{
  "d_shared_expert": 0,
  "moe_layers": [1, 2, 3, 4, 5, 6, 7, 8, 9, 10, 11, 12, 13],
  "normalize_top_k": false,
  "head_dim": 32,
  "vocab_size": 2165,
  "init": "uniform",
  "optimizer": "soap_variant",
  "lr_mult_o": 1.1,
  "final_lr_fraction": 0.0,
  "dataset": "wikipedia_en"
}
Below are experts of layer 4 (counted from 0) of a mixture-of-experts language model. Rows are named router (the router's row for the expert) and show model dimensions 128-255. Each number is 500 + 25 x the weight over its row's rms, rounded and kept within 0 to 999. Numbers have three digits each.
Before each expert's rows: a language model's description of what the expert responds to. This comes from a sample of Wikipedia text that the model never trained on.

# expert 24
Description: Plural s, fragments. Plural or inner s pieces and short fragments in names and words, e.g. partitions, reps, Pennsylvania, Elsie, Nix (surname).
router:471482507482473463522505471523506492487525484539466532531499519529488466521478482464462464544495494515474520478521461529520544475523526465488505495526504505514492480473529523485489487479479469503474527481497483531466507477507516527512498465494518511543482487544465501484492525460462507523523482494493481528493499523529512529528523510519517496470528457463505515478464504516501520529530

# expert 43
Description: Colons and W-pieces. Colons after list labels like Country: in coordinate-heavy place entries, plus w/W pieces (fram-ew-ork, W 41–27) and table pipes.
router:474469495454475479531513478539485523474531468531482524528506515530482473532475492472468473532497494504467525472523480513540529484523543459499476468539481477528483476464504527504499459482468480484480523475534510518469514482525515547478520476510532517493486490526474493463477538464491494534517489470490509516495500523522496530536531512520511472466534483470521508469468536445464515535528

# expert 33
Description: Word-internal or and of. The piece or inside words like reporter, restoration, favor, inspectors, plus standalone of and name starts like Fran, Thom, Jos.
router:470463482482488483512517471519511494472517476537470516508485533528486467540480516471462465535547494482462511487540473540517532479526515471466535479526470469518480470472544522504505468491472477516468521468514510537478520495516518541462525468497537530490473489530482507536481530467470514533524472469499512517484511523527497529525484533532515492472542484462524525483482519507489520533530

# expert 57
Description: Of and table numbers. The word of between noun phrases, digits inside numeric table cells and times, and pieces like ous in House, offic in officials.
router:461465499475480462529515476482529499468524459537505516529504533531476483520479510467456458517510494476472520490531473532511515460544473454475502473523471489528482467464546534502482478475484476513471518481512486525462512491509526529463490475503526518547469482524474531503492523472475527500519486474496503529514486526531510536534532503510515479468529495480523507461478527535484532529515

# expert 35
Description: Word-initial capitals and prefixes. Initial letters or short first pieces of words and names after a space, such as R in R&B, Le-ased, G-ibson, limited.
router:472470475467479483528516471500510490475526476532483524512483531519481470525480503462473470530540488504465525477531479527530522479528527467481502476542506497520469485470541526511494481470480469495467531482521496523464518469518485542471518471509526534465467489516484520479485530467461530529529477462488500518476522533522492530526503515523513499465534513471518532473461515492489507526524

# expert 40
Description: Vowel-led name pieces. Inner pieces of place and person names after an initial capital, such as A-mer-ica, A-ce-vedo, O-ce-an, An-ch-orage.
router:469480517466479476502518471523521490474530475533478513507500531526486460536485541479467461528514490522472499477538469541519537472529511467499505470526478499526496469460486501508506469502470485479472533471503495520475527493494508532488459479466517527495475477538470496493492520455473509525523484453496514527477510526529511527527480487513507472472526534462530516476460526476512511532504

# expert 51
Description: Commas and and. Commas and the conjunction and, including thousands-separator commas in attendance figures, commas after dates, clauses, and place names.
router:501455468513470496567554494519490495446510481506507523551462499539504483507470481495493500585496492486499520514522498536556563458528497477471509501504489497520481494483495502496494479488470450488505492427480509509481521520532483499474488489450527539520477458534516496453506522473477503506519456478522527524499486518551463519517503528499499529482514501467500506497494497524506496497494

# expert 37
Description: Letters in names. Word pieces after an initial capital in personal names and words (V-ad-ão, N-ed, Earn-ed, Perform-ing), often in tables or non-Latin text.
router:467472493474462477519513476497522512469522470529482501540498537531475468519480489475469467544495520520468522485533468528528526473521507473500505468544518497517492486463527512524490470481472474472474527476505479536479509477521489537477471462490533529439479500521472514492475534483483511521534467472484526506492512536536488526530519503515502490466539460464514527484475519485519525518528

# expert 49
Description: Word endings, tain. Final pieces completing words, especially -tain in maintain and entertainment, -ed and -ing endings, and words like other, used, own.
router:462461474477474484504534460497504518466547458533498519498523530527480476523475478476473471535485527469448507484536471514516526474532489465502499497525495485525479490472510517507484467491481471511477524464496507522459505492536475544471505471494533535497481483526476491499491536466489503535533473473504495521474502526536514529523499499535489489470538511477500529476474522542464481528507

# expert 28
Description: Determiners and stem starts. Possessive and article words like its, their, his, an, plus capital-letter or stem pieces such as D-ict-ionary, Gr, war.
router:470468523467484477512516470516505512488532477529473526531494536515483469521479481472466470518508472487464514487533479528521525484520516469438492479537525488527476483474526518523469474475465489546465516477509496525467501468534527537451462468501525529501470477531480520495512535497479518534515484477491488513478524516520485529530495506524509507462530467475520520481476526487502486525520

# expert 38
Description: Name and number pieces. Middle pieces of names and words like uman in Human or Truman, ill, ctor, plus decimal fragments like .5 in tables.
router:471467527476472476519516472482482492469525466530444513521502537523487462522464470466483473520508498473462527470536464519531518472536517458494511484531479487528478481474510513506500480464468467465482523477511519517469526461485546536470504463503532521491477490525474512502481540468484514522522479473483505522506505534520508535521491496537517478465536496481502525481471531476490497527524

# expert 2
Description: Articles after prepositions. Mostly "the" and "by" after prepositions in running prose, plus word-initial fragments like inter, per, cont; also "hel" in surnames like Whelan.
router:470457487487468476519516470493532513471531471532458515529514537531487472521471477465462470529517518468471516482537480523521534471535501457508477470531512494529479481471532513509487481483476471488466533469508499518464515469517504525489482480502526528504486493539476505478498518473484487527532493470489495516495518534518493535527490493517523495463537474478505517476466522499505523540526

# expert 22
Description: Sentence-ending pieces. Final tokens that close a word or sentence, mostly periods and endings like s., ed, ased, plus final digits of numbers such as 1915.
router:472466498468475470518511476494512499469528464524467528509486535526483466522485513485477462515498505509464498484525462521518533483527479469470495498532500485524482483471527515505494469481480467518488536473507505520471520469497524543475482467488533528476484499526476505502489520478471494525514483467486499521478498535525504537527546507505503446475525471458525516479476520479459474537531

# expert 18
Description: Word-start stems. First pieces of words split after a space, such as house in households, bec in becoming, Bar in Barrett, plus is.
router:470464519483481479506514477486499502475527472524470516527489516516482469533472493482462466527489510485467516498532468528531525486535519468495507471537467492532490474479504520479447476467468483541475525477518475521483532480511532531466474473502525525502472494525476496479498534466489532532516487460509498519486523523521515531538473500518507491469545501473526521481461509497446525531520

# expert 17
Description: Section headings, line breaks. Wikipedia heading markers like == and ===, and line breaks ending paragraphs, headings or list items.
router:496492507471466505492513487531498490467506486502497512491515547528452418519499496486425502503472464510494518434513475513496496463493486487480494459502526490527450493506479479476467467509480518537488518498492506495465497503497486513500479495485508521480452421519509499510500593474453520515514427498460496556505520526508477499522503476502485497483529506493490544515493515543480518535522

# expert 60
Description: Article a, vol. The articles a and an after in, is, or was, plus vol in volume, voltage, evolution, and some numbers.
router:458465470456478481516521476503508510467526468527497519520498518527493470532461504470460472526512480470478531477525475516544530462530471464511495480523504484518479475475539514501470477498480479509477527471527522516466509501531522538497491475501520531492472476536468487502491538472478488527512483471485494505474499537525504530541519485525538493473529493471516524464468534507465535535534

# expert 32
Description: Plural and past endings. Word-final plural or verb endings like s, ces, ings, ed, ents completing words such as races, points, Records, survives.
router:471465507478470480518524480491501501468527474536460522524491523532494471522475484490472469531542492501468489465528469533532524478534491464522521471539510476534478477478543522514511474505475488487477516465500503530465509475509522535473496478482527521485482501527466465488486534485490516525530482470485499528483486530521501538526496507505530475470539517464513530471461522518477527544516

# expert 21
Description: Early word-piece fragments. Second fragments inside words right after a capital or short onset, such as P-se-udo, C-ze-ch, A-th-letic; also some, several, many.
router:479467502483466471499509488559522494468541490525528521520513518523469476519482487477463477532507539483462530477526468510530521471519487460513487467526493484535492485481514511540488478500487481497469519470504502525484499529486509538493485482505524523527476499536485500524484520455457497520516485467505510529459544525533487530532527544519488483465528485484485543469468520510537537528504

# expert 53
Description: Middle word fragments. Mid-word consonant pieces completing a stem, especially n in synonym or synthesis, plus launched, shedding, Francisco.
router:465463510487479480529515496506510529468532456535488525507499530528472469526471506476472458534473542519456498480539465528528511475519501473482502478534486492532490482464525514521491474486469493504463526483510522509481528512524573534477440476476528519533478482528482501492504523466480503538512483484496491514490533529538521533526537520519510446459531505478519521459467509510472491524524

# expert 41
Description: Mid-word pieces in names. Inner fragments of names and rare words, such as Yancey, Avonlea, Feyenoord, fossil, intracellular, supporters.
router:470469542480486473519544468499530501482529478528461511524490524520485472523489489489466459528505505479459508497530459531539528467534513462503498468524496478522484480475519521504510462487484481500485527471508497512479514469481525534477469480480542522481478503526471528456497528471480502519509483476495494522476526537525497533529481498517496495468524455470503506465467520494490517537517

# expert 1
Description: Mixed mid-word pieces, with. Mid-word fragments inside names and words (pl-ott-ing, Rajsh-ah-i, Rodd-ick) plus the preposition with and sentence-final periods.
router:458469454477484478519517469472532527473533474516493533519513521523477477531472497485466469542492495495462517488534470522527532483531513462482474485542511498525485477457536508481476474468478475500474535477505505535484526482506480529482508472515527528511493497541467502476485537473468485537519471474477496522478511516523475532536507515518501492461521479472518514483462515488477509529524

# expert 45
Description: Name and word endings. Final pieces of proper names and words, especially ain in Mountain, ors, ron, ish, often in tables and place names.
router:468477496463479468525517481476520483468526465538481518528510532519488471518474478473469475527502518491466521483532464516523519479536537457436511480540517495519478484468533523516455484467488467506469528477522502513482517496488541534479498466505526533486471499525479527502467525471467509530522484476498492520479518533526502530518497534518524478475535465481531522485466522528508512533532

# expert 34
Description: Called, was, as. Verb-like connectors after a noun, especially called, was, as, plus b and ob pieces, as in "a group called Sol Four".
router:479470502475487468517515477504536512471528458529511532521509517519484473528468528475461460526532506490473512486531471518524526473524486477503498489534496489531488497478542529517482465482481468523464533475510489515472519472487523539455483479488530521465479493538476496480469533466471526520527473483496491531469533523532499537525456519515495465463541487466521523482463525467488516530526

# expert 30
Description: Inner syllables. Middle syllables such as er, am, ur, ing, j inside words and place names, e.g. Bacteria, dynamic, security, Gujarat, Abuja.
router:472458460462482485520530465512528490467535480527473521516509525528478469530457487475471469524535487494462525482524472528529515481528481464517527476525484493514478494484524507520498462497469487519474526472490488517474506494507477539465566471485532522530482496534471521524477531465481519523514480476498508519484530518528502531539510500508527475453542523465501511482475519463483519530523

# expert 39
Description: Pieces after hyphens, He. Word pieces right after a hyphen or inside words (penalty-shoot, chapel-shrine, electrical), plus sentence-initial He and blank table cells.
router:474469548472480485523507488471535524478525463526508524514482535520482468530469499477475460511509487510474528465525463524526535470526490472528547482534532490527479475466525518504478471480467481511475528475519471525482525470540491543474479478492530525516461474533482538493480535464460510534515475487496484515490508525521503534532503492523516485459531479476510511464457527496461539534524

# expert 55
Description: The after prepositions. The word the following of, in, at, to, plus -ing endings (spell-ing, Homecom-ing), is, been and mid-word pieces.
router:475463511476470473516522479532541511473516480523479534538502526517483459519469482471470471534529510491457515470539463530528531480531490464508487478527510497512487475478539523493444469491476472512467527469529539516471521485521500531455482463472526513493480483530478523526484529478479509528517485462486520520481511526533490523523534513518514477467531494484524509477476532475459503543529

# expert 19
Description: Nouns and verb stems. Word stems awaiting a suffix or object, especially help after a possessive (Thor's help, helped, helping), plus of, under, writ.
router:461460525463479473520515487519498524485539466526495526516502536524497469527465479481461463529518505482456508488527473535522528466529502479496500486531487488523484501471548535513467475486484475538474521472519510535477534495519532530453499480502533528499476488528458518510536521446468522532536475486491515522480499534527494533512521514523512495474527503464520517475472517512482545527513

# expert 47
Description: Verb endings, pronouns, table pipes. Endings like -es and -ches after verb or noun stems (serves, matches), pronouns his/her, and | separators in table rows.
router:481475487469471483514519472506525489480533476525486521519514522536475470528472492478467468525508530494453512484540480517527528481535497457484511472526527490518489479468521523488491477469474484503478522481517470539471511496523508532504485466504523523489479481521474531493494534474486511525522479469488501517478505521517498524527519520517519487462526464465517528476476528471473507538516

# expert 62
Description: Vowel pieces in names. Single vowels and short pieces inside proper names and words, like ass in Cassio or Passer, our in course, e in YouTube.
router:475470487484478482517518471483548474468515463523452526519520538522482472525470492469469455531470517487478496502532476533510509485545477474487498482525529487524473483474532514468492468481477467482477525470522527498469527515506511537490512476505537519478476491524488486483475516460495493516529473476497492516487511532529510520520492499519508501470524465482513521475473516518540504528526

# expert 58
Description: Word-middle piece ied. Middle pieces of longer words such as All-ied, accompan-ied, Is-ra-eli, Connectic-ut, plus nationality words such as German, English, French.
router:475481474470469481523524469472529515473513464535486508509508525521486470522473487483475466537522498517470523489543477544524527466520503464516471482537510484526485474477549507508492469475484480472458520469509500525483524486509557530462488474499538525495468485531477517488493522455470527531518474468501498524490505523525505539529545497513512471467523516478517521465478517523500513540527

# expert 44
Description: Word-end pieces, numbers. Word-final pieces like id in fluid, ity, ly, and digits in dates or scores, plus civic words like Council, Act, City.
router:469478542480467474532517480491506509463515460520497520519479530533473471533478501478466460521547481455482517489531475520525505458535499458513504486544509480533473483479533519523487480452472491522477518480533486528466511464535480527481504468491529529516480504527473481517471535477488495519521486469486496523475506530538498523521496489522508476459529503466526523472466525480480519525506

# expert 50
Description: Name endings, "an" pieces. Word pieces an, in, a, ign inside words, especially Czech or Slovak surname endings like -ová, and company, design.
router:487461504477469479512513485496528499468518479521486514525526520532476473517459476481463459519505493488471519478529465512525520484527474461504472481524517481522471488463525526500490461478473480515479512470490474511474505472491525527472502472484524514481490492534475521511440540455473506537516485480494475520487502530538505534533477514510522459465526464462521522475464524487488483539525

# expert 13
Description: Inner syllable pieces. Short vowel-consonant pieces inside words and foreign names (M-ot-or, imp-ro-ved, Tenness-ee), and stray bytes in Chinese, Japanese or Tamil text.
router:474468516477486468518513478480538476485521477520470506525514516524488469534475483474460462534507481462461519475523463525526511473536469458510497471535508475515494477468540496492495468481485482482468536472512490516473508472495503527454511479485529522511475504532464530482501517461499489535516475480505525525475491520527511535537488484507490503456523493483502523477481536502491515539516

# expert 25
Description: Core prepositions. Prepositions in, of, on, at, from, for, by introducing places, dates or objects, as in listed in, premiered on.
router:491498466522492456492529490495480498465486510503510491516538500519465487529465507447465479509466448495508498491490479515508514434491493477520504515494494491500456516451527501487464501485490510488492478481490504490462490492496539533506512480457537522486464498511505478474505524491498496489580489525507470508497500537522460498570508483519509522477501506449563500480495517538473504518509

# expert 59
Description: Capitals before nationality suffixes. Word starts cut before a suffix, such as describ-ed, Canad-ian, Ital-ian, propos-al, plus capital initials and years in tables.
router:466465522472488483510530470493542495472533470538453517530505522523484474535477497480478471517487527459470500479539485517523525463518505467494487458546506476527488483464537523509486465480487468472466533464502512526477518486525517536480462473497533522454474480529466499518495532469472508531522470468487508524495504533534516540532466495489507474468532475473529527478462523472500504534530

# expert 46
Description: The, that, it. Function words the, that, it, all in prose, plus name pieces like Re-ev-es, K-ev-in, R-io in sports and election tables.
router:473468502472487473510516474495526494472518475526478534514495533528485460533457527489455467523512482454470518495526477532531539485533474463511515479539513481536478487460512508473497472488470480500476534477503488528472506486512487543467520470516539521499478476533479498499497527479479492521521472460496507527484508521537519525532521488520529504468531468464522500476473525440488491520528

# expert 26
Description: Indefinite articles, numbers. The articles a and an, digits in statistics, "is/are", the piece artment in department, and bytes of Cyrillic or Arabic text.
router:462472514473485482509515464508517517469530485519497531531501522521474474533480504473465451534487523484456515484530473517533532482528485465497516486529493477532476494468547530508474464483486484503473529486511515535481526477532514539461504483490529528496480495532472522507500523476471499540525477475490526515487517522521505527524515500497531450458534469482517515470469516483476528529525

# expert 11
Description: Institutional noun endings. Word-final pieces completing nouns, often institutions or roles, such as road, Minister, School, College, pathological, and commas after names or clauses.
router:474475484482489491510512467470528501484513476543470527517506523518467474535444493486467462532520489454470506475530476541534510478525503455499470474545516487526480487474521506469492462463469478507478526470491514525461545494511528547462508467512529532507484486533472552482485526472473523531518473460502499528480488524520501533538497506504515495472524506469541504486469534484460519540526

# expert 8
Description: Table cell separators. Pipe separators between cells in markdown tables, especially after numbers in stats rows, plus table divider runs like |---| and semicolons.
router:466435494470480497490534498480481493491500503499468509506506496510480472505444498481475498540463485514501491490503482540520521478508502468467486444514534494516494486482500498525480467499430478499499489493463497486439529473518462498504505474492534495488489502524501510498512527494467503518501483502513480516498516508509520506512485514524533479495509509476520534479495493510517470527494

# expert 12
Description: Sports tables, relegated. Table cells, closing parentheses, was/were and commas in sports and career text, especially rele in relegated and score tokens like –0.
router:465465512480482474510516480508526501477523462539466528521496530533475471535478514474459474538512511454463511483532486519522526467530479457491479470545544483537478488467528520498491466488488470499470520471512492522465518485521523532457480470501524521480491491528477511515494525476462494528502472476487491521480505535534503540526473504507532476469536471480532531469467531470478540541526

# expert 16
Description: Name-internal fragments. Word-internal pieces of foreign or unusual proper names in tables and lists, such as P-ing-ree, Nor-way, K-y-rgyzstan, and suffixes ed and ing.
router:464478486472478479517519476498508464461521474523484517523530526518477470522474495483463458523531505493461521481526474522532539464542496469464502469531501479520489483471519512507497465484474473483472532468540481513472518484480504537470512478503537514498477489522462523505463523466482512526522468489503507516473535527526510536518546505494539461468536489483517521467466546478515493534518

# expert 3
Description: Line breaks and markup. Line breaks ending list items, table rows and paragraphs, plus heading equals signs and table divider rows like ==, ===, |---|---|.
router:496487514465463488501499492496512472506506496523460500537503530517472462510512478499456492504472479475501532471538478518521498462503517481446517490510502461487465500494509548482493473510498501527483534420511508531422512463495514504478471492495513501489462469514490496510490568455508497508510513506497510559490509501496473512504506529502492497478549511492493494462467500505498525521551

# expert 56
Description: Word-start fragments. Word-initial stems split before a suffix, such as start, tra(vel), cl(osed), le(vel), L(ow), th(ought), often followed by ed or ing.
router:460472476471469489519515479523565521486526461535486528523505529521479476526475472467464463526515526467453520476535470528535515468533504474516496474536500476523492485483532515519483471484469484495479525476499489515478515518518509525487485481496532533497476477547476558485494523475484513513517478463499484519482514530536484529537531493529507486463535510489512519475475526492475516528543

# expert 52
Description: Articles and sign. The articles a and the after prepositions, sentence-final periods, and the word sign in math or contract contexts, such as signed.
router:456466495472468466513510472517526514483526480534481527527518528525490477532475493476476462536525511471472506484527483510523536487537483459492501487525508498526491471478509516498462482480476483493473518466511512517475516483523507537470493479475536534553469495541486532523499530486469517541522473482497512508491501536516512530541550503513500502474525491468523510477469523508490493530527

# expert 63
Description: Place nouns and endings. Nouns like town, city, world, County after the, plus closing word pieces such as ing in Uprising and marking.
router:479473495487476478529519476488530482470525476520481531521502522528493481525480487481473462518535492507477513478534464522522506473537459479478487481530493478523466469468546510506497482486469474519471523468506473531466508494536522524452478476486532521528485495531482487503467531455470522530536479466492495525477523531527489530519469516542532482464530514474527526481474526498484514537534

# expert 29
Description: Hyphens, slashes, symbols. Hyphens, dashes and slashes inside compounds, scores and names, such as al-Ghazali, 4-8-8-2, 2-2, plus = and + in code or formulas.
router:500467467467495504521533511486481529480516516553508519519449511509448491503472527493464486486469489512502484453518435533503540471495494476517482490501518444499504480476482526537449500511452507492492495496485494498485475528546542510495514460477513528477472479532505500497475539496523493532511502493473520523491485512511477545552503543511490520480512476500539508484475555527525494489504

# expert 48
Description: Suffix-like endings. Inner or final pieces such as ics, iter, er, ation, e.g. Statistics, literary, incorporated, athletically, escape.
router:468468518474470471515522474499520516470536471517469530524517529524477473529475472489472456526482483425469520475541478519520520468517481457491531479530482497534479487474542519483471467470478471507472528483514518527469523503509504534495516475480525520526477478530480491493481533467475505529511482484490543518486498533521500533531465503520506504466533513469518520468469517466461517530536

# expert 31
Description: Capital word starts. Single capital letters or first pieces opening names and words, such as C-ategory, T-ingitana, H-andley, Con-fucian, and s-id-ewalk.
router:470466485483475486526526480493532507472531481536475516524511530533475471534464514479460474524520512504459507478534480532533534475530521471501526475542506485528474484468525510499492463479464478507476536473500499521474517479483535530479479465480530532508484478537474520492498523461486479538531483473498504509475513524532498534519472495515523506462528502473515510465456528485450535536533

# expert 10
Description: Table dashes and fillers. Dash and zero cells in census and statistics tables, plus assorted function words in prose such as of, so, part.
router:460469526481485467522520466518514511477531469541463526521494529527488468529473496475467464541508513505461523460532478524539531478535485469511525473530515486523479490462544508523484452481475487485480528479508500522479526478505528526472475475500533530532484499528476480511489530460479489541518482473487518509474512518532512528522496485522504450459532474478521518471467526511494517528520

# expert 5
Description: Verb and word fragments. Mostly copulas and verbs after a subject or "to", such as is, be, being, join, obtain, plus stray fragments in names like HMS.
router:462478517485466488518514475466501497474529464532488517533524526528486472531479499478464465519504529479481521483540480528530539479532480471538499470536529474534476506477521507499483469469477484516482535471537483538472527480513505543479481476489538519522470490532471500511477540462479496540525475469493508513492502521528502533534521513530519488462534501487526513469470533503479485524513

# expert 9
Description: Table zeros, pronoun starts. Mostly noise: zeros in election-table cells (±0, ISBN 0-), sentence-initial pronouns like She, It, My, and scattered mid-word pieces.
router:472479496470479470526511485493545525473514463531511527518487517522480472530471508480473462526482551488472515482526470520512525477527516464502469475530484474539490497475537504486498464496465478478481516485493470517476505498527539527469481471470528536516483482524469525507509528476479527542514469472474492527491520528523487529526513494534528500462533517481533525476460515497455499528526

# expert 23
Description: Suffixes, awards and sports. Noun-forming suffixes and possessive 's, often in sports or career text, such as Awards, president-ial, practice, game's, speed.
router:476473508468465472517514480486532575461548478529513532519481523527486474533482506474459472542528481497478509496522473516520525472526495468465443485532511489524475477481513501525482482468480432546480539483502514527465501497484498522449468471494529527523471498523490493481474521459485522514497492466488518515490520531517512526521497496530512461465531505477502509483479511467492541534530

# expert 4
Description: Word-medial suffix pieces. Middle or ending pieces of words and names after a capital-letter start, such as D-ies-el, C-ath-olic, Ave-n-ue, Ker-ry.
router:462474529478480481518524484489511532470531479528472522517496531519481478537483495471476463534499495487468510499528475528517532470535490468470506470532449496535473486476515517494510469486457471479467518478485522519475492495502473528480492471481523530489472490538481484489495526484479517526521485479502551521480526534528489525527536507507508485467533479481512507480460521481536499527519

# expert 6
Description: Short vowel fragments. Short letter pieces such as o, a, k, ee, os inside names and foreign words, e.g. See, Beeching, philosophy, Domeoids.
router:464477500464477485520511480504513526473529462539475517514481530524481470539467511471466456542510474497468521475534474515527525464519509452496489477539518478524491485460538506516493466493470479535471535483522497522470529490479520549474495466495529531503468490526482481523490534461483510526518471475478492513491521532524523534523493477514518464466536467473521524469464514467500507535530

# expert 42
Description: Word endings, table spaces. Final pieces finishing a word, like ron in Squadron, ather in grandfather, e in write, plus spaces and arrows in tables.
router:473476503458474485524511459480492480477535471527463502526511528513467471541475474476473473518476538450472509485529481517519528471527505459486466480534513482520474486480533540507453469474481494492476512480481502521480507470525524532470494471513532524532492506530469501518471537481478501514513481480484505530502510528528502538522477505501517478472532464481525527480464524505455499536524

# expert 0
Description: Mid-word pieces, and. Word-middle pieces like ud in judge, ent in student, opponent, plus the standalone conjunction and in running prose.
router:456470483482480470524530473485519505479529463532476532522492524518480458532473479476470463522489507480471522477521476524535523477522484467493471482535525472517489486480511516503464472492485484479465535482510511511484530486514515538456502467489534512472475497532470527482495523460479495524509483479501501500471487530533496524522492466525516506462525496478525506466477527467469533534520

# expert 36
Description: Capital initials, omen. Capital-letter word starts like M, D, N and word-starting pieces, strongest on omen in Domenico, Women's, Nomenclature.
router:481479493473481473519520478513539506471529474524438525507499526522479474531470480490474462524519523491458522473526467508540530478522526462488513484544493477532477486460533515526474463491478477500477532465514494542476499480523528545493470466489540536486482478530492475512488524465501519539525479473477493511464508531532526538519498481519502502464533469455524531480467531502502523534529

# expert 61
Description: Prepositions after verbs. Prepositions for, as, on, by, with, after following verbs or participles (noted for, focused on, succeeded by), and table pipes.
router:471470499475478487517511480521519506472518466534464518518508530520485472528471484483470471542518511495467511485540485534538526473535479471498493470533496490535493495471514534519489458479485488487468519477513482530479516479529502537482487478493525518494470502523484494452514530473453516534516482471486497533489505526522515534517450509516527496466535464464531527467472530501491508530515

# expert 20
Description: Noun/verb suffixes. Word-final suffixes like ion, ing, ation, ure, ment inside words such as religion, region, pressure, coming, usually before of, in, and.
router:476463475470470477515512460498528519479535473519439522527514524520484468514463485479480474521528518504466515484524462518514523478533481472502486475525500488533477494465528505513473467479473494495465519476495494516477533484528537540475517469470526527486483486526459528512485518456479509535510476483496491520488506523525507536524504502512538495471531473459514511475472525473452495518533

# expert 27
Description: Mid-word verb endings. Middle or ending pieces of ordinary words, especially ced in forced and convinced, plus p, v, a fragments; also modals can, would.
router:471471517474467465518511457469516521461517480522482526513483523523468477525461486478473469530518490503469525487539472530529521484516522470493507492532503505525479485484535510506480462474475487514474527478526490526476525465502514527474496478497537524474476498540476491532481533457477524526508474471482450522495519539538514520529501494515519490468530493461530536475474527491484467531511

# expert 15
Description: Colons and closing brackets. Colons after field labels in taxonomy boxes and lists (Class:, Source:), closing parentheses and brackets, and publisher-place colons in Russian citations.
router:472472513461479482522512485487515513481528484528468506528491534519482475525467507470468461535495533507460520484545475520530526477528484470481515479526493478529476492480484520514478470463477484519468522474526523515476516456511507531475496478494523533523467472528471515529472532477459504521510476469490521519481509521528502536532556515531526497472519436471506512470463529501483501534521

# expert 54
Description: Article a, word starts. The article a, preposition at, and opening pieces of words like fin in finished, t in table, deb in debt.
router:468475512472457471523519489506512522480526461528483522516503523517478463528474505486461466514502510503461504476539464531542521484527496456486494486524507480539482493479543515501496469482485472514475515490502523515469537476522553534497495461497536517484468495524475504501484532467469529529534485471490486520491512537543506531526458513533520450476530491460524519465468513493497510530521

# expert 14
Description: Mixed fragments, "to". Mostly the preposition "to", plus scattered pieces such as ular in particular, press in impress, In, capital L and digits.
router:471471526473466482512518472513518509469521467528471530519521521527490467521465470471471470529488504498471507474525463512545519483524525459512506483535494490527483481484523533513501466474466480517480529468499478528463505478516474529484466473489537516506476499536478532508499529471469516533509480461490487529470519521537511523539479497503528505461544516479532520473462522490480496532521

# expert 7
Description: Dates, numbers, boundaries. Month names after In, digits and table pipes in statistics tables, and sentence-final periods before a new sentence.
router:465475517468475474511511480464519515465524456518486520528510520516477472530471493478472468526476497505461512487535461528517531473517472456506495480530506483527475479465512520502488463480480477486477523477509492515470527490501511532464490459507524530503469477532471529474479525487467520525523475464495528521475521534526498528515488504519517480468525491465521513468475530476440503526530